{"moe_layers": [1, 3, 5, 7], "router_score": "softmax", "balance_bias": false, "lr_router": 0.000346, "head_dim": 64, "vocab_size": 32000, "qk_norm": true, "init": "normal", "init_std_o": 0.0, "lr_head": 0.00603, "schedule": "wsd", "decay_shape": "pow", "final_lr_fraction": 0.05, "dataset": "wikipedia_en"}
Below are experts of layer 5 (counted from 0) of a mixture-of-experts language model. Rows are named router (the router's row for the expert), down (a neuron's output weights, with its number) and show model dimensions 128-255. Each number is 200 + 20 x the weight over its row's rms, rounded and kept within 0 to 999.
Before each expert's rows: a language model's description of what the expert responds to. This comes from a sample of Wikipedia text that the model never trained on.

# expert 35
What it handles: Personal names, biography verbs
router,219,196,201,172,210,205,203,166,179,230,179,194,155,181,207,211,203,204,181,218,217,212,168,169,207,225,207,188,236,189,228,209,187,219,210,203,232,205,203,213,173,212,204,214,180,214,193,192,188,194,245,209,213,224,183,210,191,186,216,163,190,174,180,203,227,205,225,221,213,200,180,195,220,206,200,229,186,176,193,183,223,193,201,219,188,240,172,198,217,223,199,218,217,179,208,218,218,197,204,168,191,210,195,208,182,228,223,194,160,214,203,152,212,227,193,197,189,212,195,197,249,183,194,162,223,222,174,201
down0,182,187,192,181,223,205,217,206,204,194,213,162,212,199,195,206,155,212,190,207,198,224,191,200,228,172,230,200,239,170,201,198,183,197,171,218,192,195,190,199,217,205,199,195,193,211,200,191,221,225,260,198,217,195,169,170,209,198,165,198,177,206,167,214,190,193,192,212,193,203,222,161,196,187,187,209,204,230,186,201,208,240,185,209,204,204,211,211,175,216,199,187,207,210,189,139,210,179,192,216,208,186,211,185,201,202,205,205,215,138,187,231,202,210,197,184,182,175,211,193,222,222,220,193,196,195,186,220
down1,206,222,202,198,204,207,189,230,251,211,221,173,197,210,205,186,159,228,183,181,185,225,175,186,202,199,218,206,228,203,252,200,192,223,207,188,230,172,214,174,172,170,223,201,204,194,180,212,199,196,242,216,178,190,173,171,215,227,204,203,198,186,189,178,182,235,140,203,211,197,205,193,190,214,187,199,186,201,234,177,189,204,215,215,200,205,178,209,204,190,187,172,222,157,162,201,190,190,207,179,189,224,187,196,170,187,226,204,203,214,187,184,179,193,172,190,227,199,196,196,217,196,179,198,210,182,204,184
down2,175,200,197,174,192,202,211,208,204,219,185,221,169,173,220,238,205,195,196,191,220,181,186,213,217,201,194,173,199,200,190,205,202,196,200,228,225,186,213,221,202,198,177,194,218,188,197,198,266,186,238,195,167,216,194,162,201,200,206,210,206,221,192,211,185,219,189,175,201,221,207,186,179,209,219,197,209,196,238,158,213,176,204,227,200,179,177,197,204,195,204,193,175,222,219,233,237,190,199,166,189,177,204,227,207,187,203,219,213,183,209,194,204,215,185,244,205,174,199,213,189,196,203,182,185,194,212,188
down3,171,228,170,232,199,232,209,194,202,201,222,226,199,207,240,229,226,197,212,188,180,192,196,175,222,186,234,208,196,215,220,190,194,225,224,198,198,201,189,229,201,229,188,193,219,188,190,202,206,208,193,166,230,209,204,206,184,255,215,220,196,201,212,245,230,197,223,206,186,212,215,191,239,206,216,188,189,213,195,195,226,234,179,217,183,218,207,235,186,196,210,218,180,182,186,210,214,209,219,178,205,208,165,191,215,178,223,211,192,184,198,183,173,158,228,218,177,184,142,173,149,223,200,197,206,175,195,179
down4,233,191,196,214,192,223,183,203,200,189,167,211,237,196,213,193,192,205,231,203,190,196,188,184,188,195,168,191,191,217,212,185,242,230,208,243,202,180,224,192,188,208,195,207,215,230,211,193,185,179,227,209,229,225,196,198,220,204,199,195,210,174,220,198,195,207,165,221,177,211,186,194,233,218,236,152,192,185,203,184,189,245,193,202,236,213,213,173,205,204,198,215,216,174,198,172,181,171,195,167,212,179,229,197,219,215,182,190,224,192,236,249,169,195,176,209,209,202,199,168,209,211,191,211,229,236,177,227
down5,222,181,201,166,234,258,218,183,193,219,195,163,202,209,200,190,211,232,205,173,243,223,196,204,189,184,173,165,206,167,217,195,214,199,217,202,162,199,219,217,193,214,197,208,200,205,198,213,218,210,196,193,192,168,176,221,185,218,197,184,185,206,194,222,239,153,196,151,180,184,203,171,155,175,171,201,201,181,228,215,212,240,213,172,147,187,191,194,215,203,208,207,208,177,200,210,164,226,203,223,213,195,200,191,203,182,200,225,226,187,214,194,243,208,194,183,192,176,211,175,196,197,180,211,211,266,226,193
down6,176,176,198,218,211,245,206,230,206,189,221,222,189,212,188,230,213,194,209,146,219,217,183,161,206,233,194,194,213,224,232,229,172,190,219,199,193,199,212,205,204,192,188,210,197,206,187,180,210,200,219,228,213,199,171,175,197,170,192,192,229,174,194,221,204,193,190,221,230,217,208,218,204,158,180,229,172,195,241,199,200,205,219,245,229,194,218,196,192,223,199,220,150,230,184,229,191,190,216,203,190,198,209,180,156,154,199,224,200,190,196,175,176,178,208,177,196,191,179,162,231,188,237,207,222,168,199,191
down7,222,209,196,194,179,202,203,208,201,196,201,151,223,196,212,230,177,199,193,193,211,190,193,239,213,214,210,179,212,170,173,226,163,208,205,203,179,224,200,229,198,225,206,186,182,192,202,178,213,170,226,189,181,160,216,208,209,179,221,202,204,229,223,181,216,237,226,204,189,200,214,234,219,203,240,223,202,199,175,194,201,195,212,200,193,217,221,202,205,225,200,228,216,152,209,219,202,201,190,192,216,190,185,221,185,176,268,185,178,216,179,195,195,200,220,225,186,219,208,190,193,201,205,202,224,188,185,207
down8,191,224,164,186,168,187,211,195,178,221,184,217,188,200,206,174,237,166,234,169,212,202,191,200,235,223,221,189,193,210,239,197,202,238,190,190,202,176,193,227,175,207,171,221,187,188,178,223,206,194,205,214,186,164,222,214,176,250,208,229,183,227,207,195,199,165,216,219,186,185,184,222,230,202,229,181,204,200,212,232,189,209,181,225,200,209,192,187,192,223,189,161,206,194,180,213,220,190,210,170,210,186,219,216,179,185,246,188,182,194,210,186,158,185,218,193,193,209,170,190,212,203,180,193,219,177,204,168
down9,227,217,200,235,185,187,241,160,193,188,200,177,175,181,200,203,170,205,225,188,167,197,170,186,183,180,204,201,230,202,230,217,177,219,164,233,197,193,242,214,181,200,206,218,193,224,220,188,199,203,213,158,206,168,166,191,231,200,212,186,196,194,198,211,195,184,216,180,172,199,193,207,199,229,202,222,241,175,185,188,242,234,198,173,234,193,192,214,220,149,224,214,222,175,183,219,227,182,224,183,191,199,177,244,173,193,208,189,183,207,185,246,201,211,214,176,191,174,223,189,205,229,220,213,196,187,209,213
down10,217,199,174,190,188,195,207,210,189,170,172,193,220,188,226,203,176,189,206,232,213,220,218,188,177,182,178,208,206,198,206,209,196,157,194,221,224,228,185,212,182,204,205,214,233,216,205,187,152,214,204,172,213,198,218,207,219,157,217,218,178,176,229,224,197,204,212,231,194,190,213,203,190,197,194,214,186,145,209,208,180,198,210,216,218,223,207,207,199,234,226,204,208,195,202,199,205,233,205,203,219,195,205,189,208,176,185,216,219,172,223,205,185,208,180,178,220,215,175,194,196,171,165,193,184,188,185,230
down11,184,219,212,210,190,198,228,236,184,225,232,199,220,192,235,211,164,255,167,205,167,202,209,223,208,183,191,214,177,185,207,202,209,180,244,175,199,224,195,209,204,224,221,183,197,189,187,259,212,165,200,200,164,200,211,213,195,194,212,216,187,204,222,194,213,198,191,194,212,163,198,223,205,194,208,191,193,220,179,185,173,175,200,184,228,226,235,206,172,188,191,190,194,178,228,178,197,197,201,202,190,219,184,177,219,164,175,205,174,182,208,195,227,209,212,238,197,207,193,204,224,189,225,176,173,167,182,204
down12,211,214,195,212,184,193,188,205,184,215,193,202,174,173,190,181,202,213,217,213,204,240,228,182,226,187,233,203,141,197,213,172,191,170,162,185,187,208,193,216,191,245,198,179,219,210,209,177,223,186,213,215,187,201,190,185,193,203,194,155,191,192,195,233,210,153,192,215,213,186,209,163,168,194,193,194,207,233,197,213,262,218,229,190,186,202,197,191,207,209,181,210,158,191,197,188,195,188,187,206,206,228,214,199,216,173,242,185,223,184,227,174,193,210,185,195,212,174,204,206,206,169,201,225,211,192,222,156
down13,199,202,208,205,218,181,170,190,223,220,191,178,186,221,193,171,170,200,208,207,193,183,176,184,178,244,201,207,175,203,224,213,240,192,176,209,212,193,177,190,183,182,193,228,174,214,177,168,239,201,212,227,213,217,195,196,210,185,209,164,226,203,183,224,190,199,226,208,216,201,214,186,180,188,188,219,235,232,206,213,236,213,186,230,181,205,218,227,230,215,205,202,181,184,190,166,214,194,205,214,217,203,204,173,199,223,203,229,231,184,194,211,179,210,190,236,183,208,212,202,215,206,198,217,187,159,157,191
down14,186,198,198,186,206,218,190,194,176,203,208,193,220,242,172,211,205,190,149,221,181,222,173,212,194,232,214,181,192,202,222,203,200,197,196,209,175,214,219,156,225,180,199,209,190,221,201,202,157,183,198,260,200,209,193,167,196,183,172,166,196,201,242,205,222,207,143,154,195,205,134,181,198,205,212,173,195,202,225,166,191,185,235,199,154,230,246,193,193,173,254,170,238,194,211,197,191,202,219,234,183,174,185,211,192,206,216,218,200,185,216,212,195,232,237,215,209,203,223,197,219,216,216,184,179,219,231,216
down15,202,200,159,208,197,186,186,196,225,166,204,201,180,199,192,213,209,198,227,179,203,228,180,221,237,177,221,213,155,213,248,181,201,164,181,197,181,179,180,210,205,211,213,163,201,205,168,183,180,165,209,164,210,211,196,158,225,210,165,168,181,212,160,161,196,164,169,187,247,209,167,204,201,164,226,207,187,197,194,260,170,181,192,212,233,226,179,192,216,209,185,200,165,215,191,217,198,215,206,221,211,212,213,189,251,195,213,205,179,209,239,168,189,208,173,234,233,182,206,201,181,184,203,199,198,194,221,211
down16,203,201,189,197,208,178,215,236,171,194,195,169,172,212,211,175,204,221,185,230,183,182,192,194,203,217,202,231,201,202,203,248,183,198,215,211,229,190,209,210,233,200,190,222,180,191,210,188,212,168,197,189,200,214,200,179,183,210,217,191,190,182,201,197,257,191,214,183,238,181,164,186,198,238,221,201,201,212,189,174,204,201,201,189,198,215,249,168,189,185,240,190,178,158,199,200,205,179,220,214,187,181,242,220,211,193,206,215,211,184,185,190,211,198,208,211,207,179,221,182,197,198,208,214,177,183,187,182
down17,185,198,232,236,246,220,210,211,202,244,227,222,232,223,235,193,192,232,194,212,197,207,199,184,209,180,161,198,197,189,226,221,185,190,216,199,192,153,180,219,174,185,193,204,161,210,161,185,148,218,175,179,198,223,231,219,214,193,190,218,211,162,184,194,167,175,223,190,202,210,215,182,164,152,225,205,199,211,205,184,180,214,186,222,241,198,189,204,195,202,194,203,207,186,212,211,211,160,225,219,220,228,195,213,199,189,243,207,198,220,173,199,239,195,222,212,180,190,188,203,218,192,179,201,178,193,181,238
down18,209,199,196,203,187,219,210,212,207,192,223,203,230,189,209,218,182,196,185,246,207,205,178,217,210,195,179,227,225,241,176,203,180,170,212,183,209,188,201,200,222,218,177,212,215,175,199,162,185,197,244,194,173,193,217,217,211,186,231,176,206,179,202,197,170,217,208,174,165,190,187,196,213,190,215,217,206,219,231,180,192,190,202,192,235,193,235,220,192,193,228,212,217,173,204,197,234,201,215,217,190,243,207,223,190,207,185,182,221,210,186,184,185,178,209,217,194,196,201,238,204,215,205,202,189,244,193,225
down19,211,204,155,198,200,205,191,200,214,170,195,192,191,185,201,196,199,218,242,218,209,198,223,229,181,206,227,193,215,192,208,216,196,164,142,196,237,196,189,247,172,175,207,182,209,211,176,234,211,181,192,178,185,184,234,216,196,197,192,207,249,211,204,199,202,185,187,226,248,239,182,215,196,186,175,213,175,192,220,184,195,165,195,173,189,187,214,205,213,214,192,181,226,203,215,224,211,184,213,215,204,205,213,193,231,203,187,213,189,189,188,200,183,226,207,203,189,242,206,172,215,182,157,195,211,218,199,188
down20,217,207,198,158,194,185,209,199,217,189,185,215,217,188,192,219,160,220,225,191,194,193,204,194,193,193,188,225,211,222,186,198,247,225,168,223,178,210,182,231,224,252,206,231,203,199,200,199,194,181,224,196,211,195,180,204,190,188,188,195,212,187,160,229,192,221,174,225,198,202,212,191,187,203,173,186,169,205,203,189,208,245,179,194,202,190,183,227,192,196,234,205,212,206,194,206,168,190,249,209,172,182,239,214,213,193,225,195,183,206,178,184,207,205,228,227,214,180,193,176,193,222,192,212,239,214,230,175
down21,209,177,200,170,225,180,176,207,177,204,186,194,246,223,186,180,162,226,193,212,195,188,231,196,207,200,185,196,209,200,197,216,209,169,196,189,191,187,214,208,207,186,193,187,193,213,187,226,254,220,171,208,221,224,202,178,208,237,243,178,164,176,194,173,204,190,216,224,210,174,222,247,187,207,207,172,207,200,232,204,182,206,226,201,184,197,189,203,183,217,247,204,205,225,199,191,242,199,210,209,200,178,204,203,215,200,194,155,211,200,208,194,184,208,196,181,208,206,210,184,210,213,232,233,173,210,185,166
down22,213,188,172,232,183,198,213,181,217,183,243,210,140,214,231,184,211,172,175,196,222,212,202,188,165,203,172,188,190,226,209,189,214,211,188,174,174,195,202,221,199,201,204,172,178,225,176,204,214,226,203,202,193,185,235,189,206,193,141,227,213,200,209,213,208,222,195,203,245,163,213,196,169,196,215,167,196,188,160,171,186,175,191,204,193,214,199,204,161,187,181,197,221,183,202,199,179,227,197,183,212,170,224,209,208,224,165,212,200,210,183,205,233,196,184,189,214,222,227,160,220,183,219,161,174,194,178,231
down23,207,201,166,205,152,208,213,206,199,175,179,197,172,182,235,213,219,191,201,193,179,198,155,198,154,218,166,190,190,194,197,195,185,244,201,194,215,218,241,206,224,207,211,221,210,173,189,183,190,210,212,151,217,173,191,205,204,201,186,208,181,173,217,200,206,239,201,212,215,175,147,209,222,209,230,211,188,193,230,197,179,196,195,165,245,187,222,211,247,183,214,171,229,190,184,229,201,200,218,199,183,212,190,195,154,203,168,222,196,205,197,184,223,171,194,210,222,218,191,188,217,211,224,227,207,210,191,187
down24,177,201,237,223,217,182,194,232,203,211,201,177,192,201,220,220,175,169,197,169,226,189,194,184,173,167,201,222,228,180,226,209,191,221,217,157,202,195,228,215,202,190,164,232,169,215,178,201,241,202,216,219,176,179,179,204,197,185,199,189,207,193,216,221,203,252,186,203,177,182,246,196,199,190,200,220,218,188,240,201,216,205,159,196,212,157,192,204,195,201,179,227,189,214,199,247,207,212,193,195,190,192,200,196,218,184,214,230,199,224,199,173,218,182,189,194,198,231,190,202,187,163,190,219,165,201,200,190
down25,210,210,242,180,199,186,170,228,234,189,208,194,168,188,187,208,203,217,174,198,217,231,198,188,191,192,176,218,225,175,246,191,222,203,198,193,164,194,199,190,215,186,172,226,235,188,208,232,271,172,162,184,190,221,165,197,203,204,223,169,183,199,210,207,235,181,219,196,182,225,211,228,227,203,183,196,188,224,208,205,212,187,152,221,202,207,206,179,212,177,217,206,168,202,186,217,193,182,226,213,179,231,179,211,210,185,215,214,186,208,205,211,194,222,209,211,216,162,236,195,178,194,219,201,205,200,228,196
down26,175,201,208,171,209,192,207,208,181,214,192,216,217,178,189,172,208,179,188,188,197,222,190,245,211,210,246,209,212,196,183,176,191,211,221,193,225,208,168,211,226,229,180,221,220,193,202,243,163,187,215,222,219,195,191,229,184,214,239,185,182,234,201,174,214,202,174,194,244,202,178,171,212,194,227,153,159,207,187,175,189,224,182,202,178,189,215,177,172,193,197,188,176,224,209,230,192,227,158,185,213,166,208,201,174,173,208,219,219,174,217,201,165,208,181,215,195,194,192,176,210,229,203,226,196,181,156,171
down27,197,235,249,234,192,225,188,187,184,200,175,194,191,237,207,188,222,227,183,199,185,212,222,194,206,190,179,215,206,182,173,211,226,175,184,177,199,173,157,201,183,208,204,196,210,226,202,212,238,196,202,209,194,179,251,188,188,201,203,195,206,164,193,176,190,211,233,220,213,194,204,198,228,213,197,188,177,195,234,230,199,214,191,189,195,198,219,177,190,185,203,200,218,164,166,205,229,185,237,197,195,203,196,195,229,237,214,176,201,200,208,223,185,184,192,170,221,232,208,212,193,227,185,184,189,166,219,206
down28,169,166,202,190,201,212,185,173,204,190,205,168,202,198,195,191,209,221,182,179,220,214,203,216,225,183,202,212,206,201,213,190,192,196,163,201,193,217,188,229,176,237,174,205,230,180,200,214,217,182,162,163,195,241,184,218,174,211,190,193,169,212,190,191,199,212,241,194,174,180,219,195,231,199,188,178,174,194,213,188,228,203,206,178,184,220,178,142,224,187,215,186,220,146,198,259,178,193,231,182,201,222,216,210,210,181,206,210,210,194,180,172,220,179,211,221,163,159,171,208,193,177,219,209,170,221,175,211
down29,207,191,201,217,196,187,202,195,182,198,207,188,217,215,210,186,185,181,207,163,197,190,197,207,173,212,195,181,200,196,199,188,192,191,190,165,144,207,182,197,211,185,196,204,199,187,221,207,215,209,234,214,146,180,189,183,204,192,221,172,178,178,226,226,226,176,201,188,210,204,198,195,172,188,169,188,247,196,220,203,216,203,203,186,210,214,147,185,187,203,194,194,199,212,182,181,251,192,203,175,203,223,191,153,198,213,194,172,204,209,217,173,198,192,195,211,245,179,209,191,179,233,204,184,225,213,191,200
down30,216,217,211,202,203,222,174,184,200,168,190,175,217,220,191,195,223,196,251,209,191,217,179,236,207,203,171,215,183,245,168,215,205,217,200,192,242,216,193,210,213,226,225,171,207,146,165,196,191,183,187,188,217,202,196,243,197,201,222,206,181,219,201,185,190,193,217,231,216,182,211,183,147,221,200,179,166,194,220,194,231,176,204,164,195,202,241,201,182,178,151,189,210,200,182,185,198,171,198,187,219,180,248,204,250,204,224,229,227,211,184,177,209,165,196,182,201,229,206,185,191,207,172,190,204,188,187,229
down31,225,197,197,221,182,202,209,199,176,194,205,229,219,234,169,176,192,220,170,180,198,226,196,184,191,189,162,180,165,226,226,221,181,224,188,171,214,213,180,186,185,192,205,202,216,175,189,226,234,198,163,183,241,198,180,194,192,178,181,176,181,168,216,200,209,236,208,176,175,222,166,159,207,209,253,218,206,213,185,187,199,181,217,188,225,199,195,216,194,191,201,192,183,225,180,169,218,200,204,183,194,212,164,199,240,194,186,206,189,190,183,194,180,191,209,206,200,176,222,191,205,205,224,194,191,176,197,201
down32,204,209,189,221,237,214,213,244,208,229,151,182,234,181,181,207,222,217,236,194,197,201,182,194,151,154,185,175,164,208,205,220,197,169,198,176,199,171,214,194,184,204,179,206,168,186,182,212,214,194,218,154,180,160,210,214,178,203,228,178,171,210,208,214,182,210,179,170,165,198,183,211,199,173,171,195,208,204,203,222,209,180,174,210,185,173,200,202,181,188,220,201,180,186,208,205,200,186,194,222,229,219,218,194,234,204,202,188,193,203,183,192,195,225,207,215,212,215,237,216,192,194,191,172,224,178,242,234
down33,229,179,186,221,215,187,202,191,195,211,190,240,166,206,229,227,224,178,207,207,202,190,191,199,184,222,220,197,222,185,207,209,206,158,178,207,237,162,172,166,188,210,211,169,206,229,219,203,192,215,210,186,210,199,194,198,171,200,195,217,227,159,192,210,177,191,164,236,157,215,202,195,165,178,243,197,199,142,174,202,196,205,184,224,160,197,175,200,185,224,165,187,201,178,207,192,198,211,186,191,221,201,204,176,210,205,215,206,157,179,232,226,188,236,228,180,199,231,226,190,168,239,194,228,212,223,182,231
down34,168,207,198,209,200,231,188,217,196,209,185,209,194,196,218,214,221,189,155,212,220,225,208,208,200,161,235,231,182,206,190,231,222,206,184,184,187,217,193,229,213,215,182,202,230,217,167,208,220,194,166,187,221,174,206,237,224,195,154,181,188,195,189,233,205,200,198,227,185,213,174,212,208,203,190,204,204,198,186,214,146,255,211,179,188,203,203,187,217,191,200,232,195,216,206,228,208,228,215,228,186,208,199,219,221,234,169,215,208,174,227,189,225,228,166,206,159,198,195,173,216,196,216,220,207,193,250,185
down35,217,188,200,167,184,190,201,231,194,244,214,193,216,170,191,185,213,181,199,202,185,224,224,222,204,193,194,216,206,179,187,184,229,207,206,197,197,184,197,215,182,240,180,212,179,255,205,228,144,201,185,203,188,229,225,191,181,201,188,183,190,200,188,187,184,212,211,188,206,194,243,223,241,214,176,197,175,185,178,198,207,182,178,200,218,196,202,215,193,195,196,196,157,168,211,197,191,202,208,168,189,223,203,183,177,175,213,199,214,171,185,197,201,211,184,186,211,223,198,224,196,183,200,211,188,166,196,205
down36,218,177,236,183,154,207,185,201,191,167,177,152,202,199,193,152,178,232,226,205,221,199,184,210,213,171,235,154,207,172,164,188,185,224,206,190,201,214,191,193,223,215,193,185,192,183,210,181,243,172,214,187,197,210,181,210,185,204,214,160,153,232,208,202,231,227,181,175,199,182,162,198,188,215,239,195,229,228,195,210,228,176,238,216,200,214,168,195,192,207,181,180,160,216,234,186,215,206,189,185,200,203,177,193,197,218,196,199,190,184,204,195,209,219,211,206,200,203,215,216,154,230,183,188,190,194,174,188
down37,162,193,199,178,193,177,175,213,172,205,231,212,213,237,195,214,166,176,198,210,160,190,170,201,206,206,222,175,182,212,181,194,172,173,229,189,205,214,182,213,203,199,201,204,205,217,186,213,192,210,221,195,176,168,168,171,175,198,176,209,182,188,209,155,188,200,187,232,222,209,185,209,225,223,229,197,211,216,210,192,200,208,181,238,222,226,179,214,189,224,190,176,156,216,208,185,156,191,209,204,207,202,167,242,201,197,215,219,190,153,239,220,179,181,232,206,202,205,206,226,195,183,188,205,198,189,219,195
down38,185,200,193,210,161,165,180,202,199,220,211,172,200,145,222,241,193,206,182,182,185,198,167,179,243,191,221,214,221,205,206,202,218,206,207,179,212,157,182,167,192,191,199,193,233,243,185,201,186,174,208,226,180,197,226,201,205,206,186,210,214,189,217,224,220,233,212,196,201,196,210,199,192,178,222,178,167,228,218,178,168,194,208,205,191,247,199,211,191,177,203,259,221,232,195,202,180,208,190,222,211,184,207,181,189,201,208,224,191,231,181,228,190,190,209,195,205,256,214,198,202,217,206,179,220,194,201,226
down39,163,208,181,183,179,163,180,246,204,189,195,218,222,201,221,201,177,202,227,196,192,220,200,185,192,224,218,191,221,214,199,211,206,220,195,164,191,196,179,182,234,201,222,192,181,199,220,168,274,164,209,216,218,201,180,188,240,197,180,226,188,204,204,188,197,216,183,212,222,182,178,203,213,182,191,211,202,172,148,209,200,207,184,196,223,204,181,210,204,198,213,199,209,198,228,191,155,204,213,168,173,189,222,169,193,214,196,172,214,192,169,211,210,170,195,213,183,184,184,217,192,195,220,234,161,199,219,204
down40,204,215,209,207,196,252,219,221,210,228,173,188,208,194,195,174,196,224,160,210,186,221,206,220,189,190,223,183,219,178,231,187,216,228,190,222,219,222,201,201,208,182,199,207,204,209,201,211,172,219,209,197,243,202,179,215,205,283,215,191,159,187,177,180,188,167,175,191,198,167,189,162,207,177,172,256,202,218,193,217,176,200,171,177,173,185,200,209,236,190,185,213,158,192,251,199,182,212,184,188,208,230,192,172,231,198,239,225,225,204,218,220,240,202,190,204,177,191,178,181,183,215,191,188,227,211,203,189
down41,190,217,184,205,180,193,210,171,191,198,216,211,224,214,198,192,208,217,222,197,202,193,238,206,144,211,225,196,178,181,218,185,203,195,205,227,197,187,191,189,215,179,187,220,187,197,190,162,213,217,176,231,220,209,196,198,197,184,178,189,222,188,178,191,214,216,210,196,194,215,225,177,202,211,214,199,200,199,224,206,235,179,181,203,236,221,188,211,205,171,206,213,198,198,173,203,204,179,194,229,200,183,211,199,177,194,234,184,197,219,209,209,188,217,204,190,205,190,182,171,214,193,201,170,185,157,203,175
down42,202,216,180,213,175,143,202,230,205,210,168,235,201,183,182,207,170,215,196,219,209,216,177,222,212,202,218,188,203,186,215,201,224,178,213,211,189,229,182,192,188,203,214,197,198,215,179,168,193,226,194,183,214,223,185,185,184,178,204,174,209,199,199,160,198,223,171,195,206,181,174,176,206,189,213,182,192,192,196,218,218,224,204,209,190,221,191,198,230,210,208,181,203,245,191,226,238,196,221,222,201,215,214,177,221,207,175,183,264,185,192,193,220,253,184,212,195,207,202,228,172,194,158,216,195,159,196,201
down43,211,195,180,172,206,176,201,191,211,188,190,212,169,214,210,206,219,182,203,240,190,185,192,186,201,183,168,158,174,206,221,203,203,207,167,187,158,199,190,199,191,211,202,173,163,214,182,202,219,201,192,192,177,172,193,197,185,208,176,207,199,202,208,172,230,194,182,172,193,232,222,238,223,199,193,199,220,216,183,185,219,163,206,201,175,179,210,195,193,206,209,185,209,216,207,164,204,205,203,200,211,174,236,211,215,184,208,175,191,208,205,194,207,218,197,186,192,189,218,221,199,192,207,178,197,214,151,195
down44,222,229,191,200,208,174,205,209,234,192,196,223,196,210,217,200,203,179,204,222,199,220,184,190,184,209,218,197,160,196,214,196,166,187,168,186,213,180,223,207,197,172,219,202,229,189,204,196,182,229,197,215,218,202,213,201,233,205,223,225,169,174,189,178,206,210,169,201,201,169,169,165,228,207,220,187,184,187,193,240,211,240,207,234,232,199,199,207,156,212,218,198,188,194,178,204,184,176,197,172,197,210,215,214,227,229,190,200,160,208,214,188,203,227,171,159,189,191,212,210,162,197,167,210,181,205,192,185
down45,218,203,212,205,157,208,195,184,188,200,240,205,197,207,212,185,194,203,225,239,235,222,189,186,198,160,222,227,203,186,190,167,233,202,215,208,201,187,195,208,197,197,194,218,206,253,161,178,281,176,253,169,215,189,209,186,213,171,150,210,158,171,196,180,199,142,210,190,205,203,202,193,211,193,210,215,215,178,212,198,217,210,200,213,214,203,198,180,195,245,166,201,204,186,214,200,194,178,200,202,235,200,178,183,224,175,178,183,229,209,173,220,211,210,217,198,222,216,197,169,202,208,181,206,208,227,205,206
down46,212,194,203,189,199,196,192,169,157,239,181,206,221,183,201,198,210,211,186,206,197,185,197,201,169,182,187,184,205,201,204,211,177,185,186,177,197,200,172,185,197,220,222,196,228,214,199,206,222,219,221,196,187,211,181,197,203,171,182,208,206,214,223,218,204,184,217,148,233,165,160,215,173,228,199,201,221,208,181,163,244,203,216,213,211,181,208,182,205,205,197,220,200,186,179,221,218,158,203,199,163,214,202,144,206,189,180,209,206,209,232,222,249,183,194,225,201,202,176,196,187,214,184,212,216,196,192,201
down47,189,174,158,217,182,200,202,158,197,168,195,214,223,213,176,188,193,180,141,193,182,199,200,179,195,172,217,183,163,189,184,179,236,212,212,215,237,201,206,196,191,193,166,221,222,204,243,199,161,178,193,236,207,196,211,193,175,162,229,210,201,197,234,213,238,183,195,179,192,218,179,226,218,194,200,231,231,179,191,178,173,163,201,222,236,186,165,195,196,186,179,201,182,205,196,172,203,202,224,193,213,171,157,205,175,206,176,206,193,242,194,149,188,233,226,155,168,200,197,196,185,162,162,181,208,218,188,160
down48,211,173,160,234,187,201,215,208,184,187,171,223,217,198,202,183,223,149,204,202,205,207,178,186,245,210,194,201,210,224,198,184,174,204,221,210,179,248,200,179,186,165,207,183,195,222,212,190,158,243,183,221,236,198,185,225,179,205,195,185,202,207,187,185,208,204,233,198,223,185,161,226,216,215,202,184,193,207,196,183,214,229,236,228,187,184,222,218,193,211,190,187,218,204,229,264,199,210,206,203,202,179,183,201,211,232,180,162,189,197,229,222,199,182,208,221,218,194,181,221,201,171,199,208,193,177,184,176
down49,189,213,203,199,202,210,207,205,226,220,185,211,200,220,216,216,197,199,225,241,209,152,211,159,192,198,209,178,212,199,179,189,226,214,219,196,172,196,190,179,178,189,176,195,191,188,208,204,222,208,195,163,215,176,207,231,219,213,199,178,211,222,197,203,194,183,195,219,203,216,212,189,158,182,185,198,190,242,180,207,201,207,183,171,208,194,213,179,164,132,192,233,197,210,209,174,214,180,202,209,206,250,174,190,199,186,220,207,167,206,242,203,172,206,204,169,207,195,217,223,204,205,213,198,171,188,238,182
down50,176,226,191,224,155,194,170,186,181,197,202,189,212,206,181,211,198,201,191,201,200,185,221,196,196,226,189,243,247,180,213,175,194,175,203,183,199,208,192,188,226,196,232,202,253,217,202,192,177,208,185,209,171,208,203,198,219,204,225,214,209,210,203,184,226,203,183,184,215,199,185,223,159,179,184,222,166,162,227,182,175,171,194,179,182,226,191,199,228,174,197,175,194,201,153,171,226,177,202,224,201,162,188,201,198,217,191,197,188,218,173,230,212,208,214,196,202,224,192,200,187,188,165,180,212,200,207,200
down51,216,222,225,202,169,191,215,221,179,218,205,199,187,205,206,204,198,214,194,182,201,175,204,200,215,215,186,205,192,198,188,210,203,189,241,210,191,211,198,217,195,212,167,216,200,175,222,187,224,183,191,168,196,213,197,197,238,219,187,209,191,191,197,231,209,249,213,216,206,201,240,175,190,182,188,199,202,224,196,189,212,177,205,153,238,209,177,188,183,220,190,215,199,191,205,186,186,185,204,213,177,217,206,222,191,208,204,213,224,192,225,186,210,237,183,176,185,187,218,225,179,162,202,224,220,186,219,178
down52,214,201,203,215,189,175,231,207,206,185,166,209,198,187,203,187,190,182,179,171,230,215,216,198,191,179,182,183,215,192,265,213,208,196,169,178,218,207,208,208,202,176,211,206,191,187,193,201,179,213,161,200,186,226,202,202,201,187,197,239,192,203,161,219,194,223,223,226,175,245,241,207,175,203,208,191,181,223,171,205,213,192,245,151,196,195,206,194,187,219,224,190,212,216,178,204,212,191,182,224,217,236,185,197,183,176,166,186,229,200,237,188,204,188,226,175,204,225,182,231,242,149,202,220,229,156,208,220
down53,214,223,200,201,227,179,228,198,187,211,249,193,234,210,205,208,201,190,204,196,167,221,197,203,192,163,205,190,190,188,201,194,197,160,216,153,196,174,210,202,184,219,215,188,206,202,222,196,151,201,204,192,187,188,215,197,188,200,185,227,170,169,199,175,222,214,197,215,185,186,202,241,205,187,215,204,227,197,197,198,208,223,183,197,249,184,196,205,175,225,215,198,178,163,181,208,206,219,209,215,201,249,202,206,240,210,221,188,150,193,175,200,192,226,154,180,163,204,229,203,185,191,160,212,192,194,234,176
down54,212,205,185,210,220,174,194,208,211,230,184,202,221,215,199,190,191,188,181,215,213,217,237,229,185,203,201,192,228,170,191,223,197,183,203,231,201,212,210,203,195,202,221,218,174,174,159,208,175,202,202,186,209,200,176,189,214,192,221,217,209,221,240,224,193,218,180,206,171,218,191,204,222,202,194,209,204,184,191,176,184,203,227,194,187,211,191,198,212,233,222,176,194,219,233,186,205,196,221,204,201,191,211,176,204,211,219,165,209,282,218,188,220,193,207,197,222,199,224,181,202,162,178,219,161,178,186,210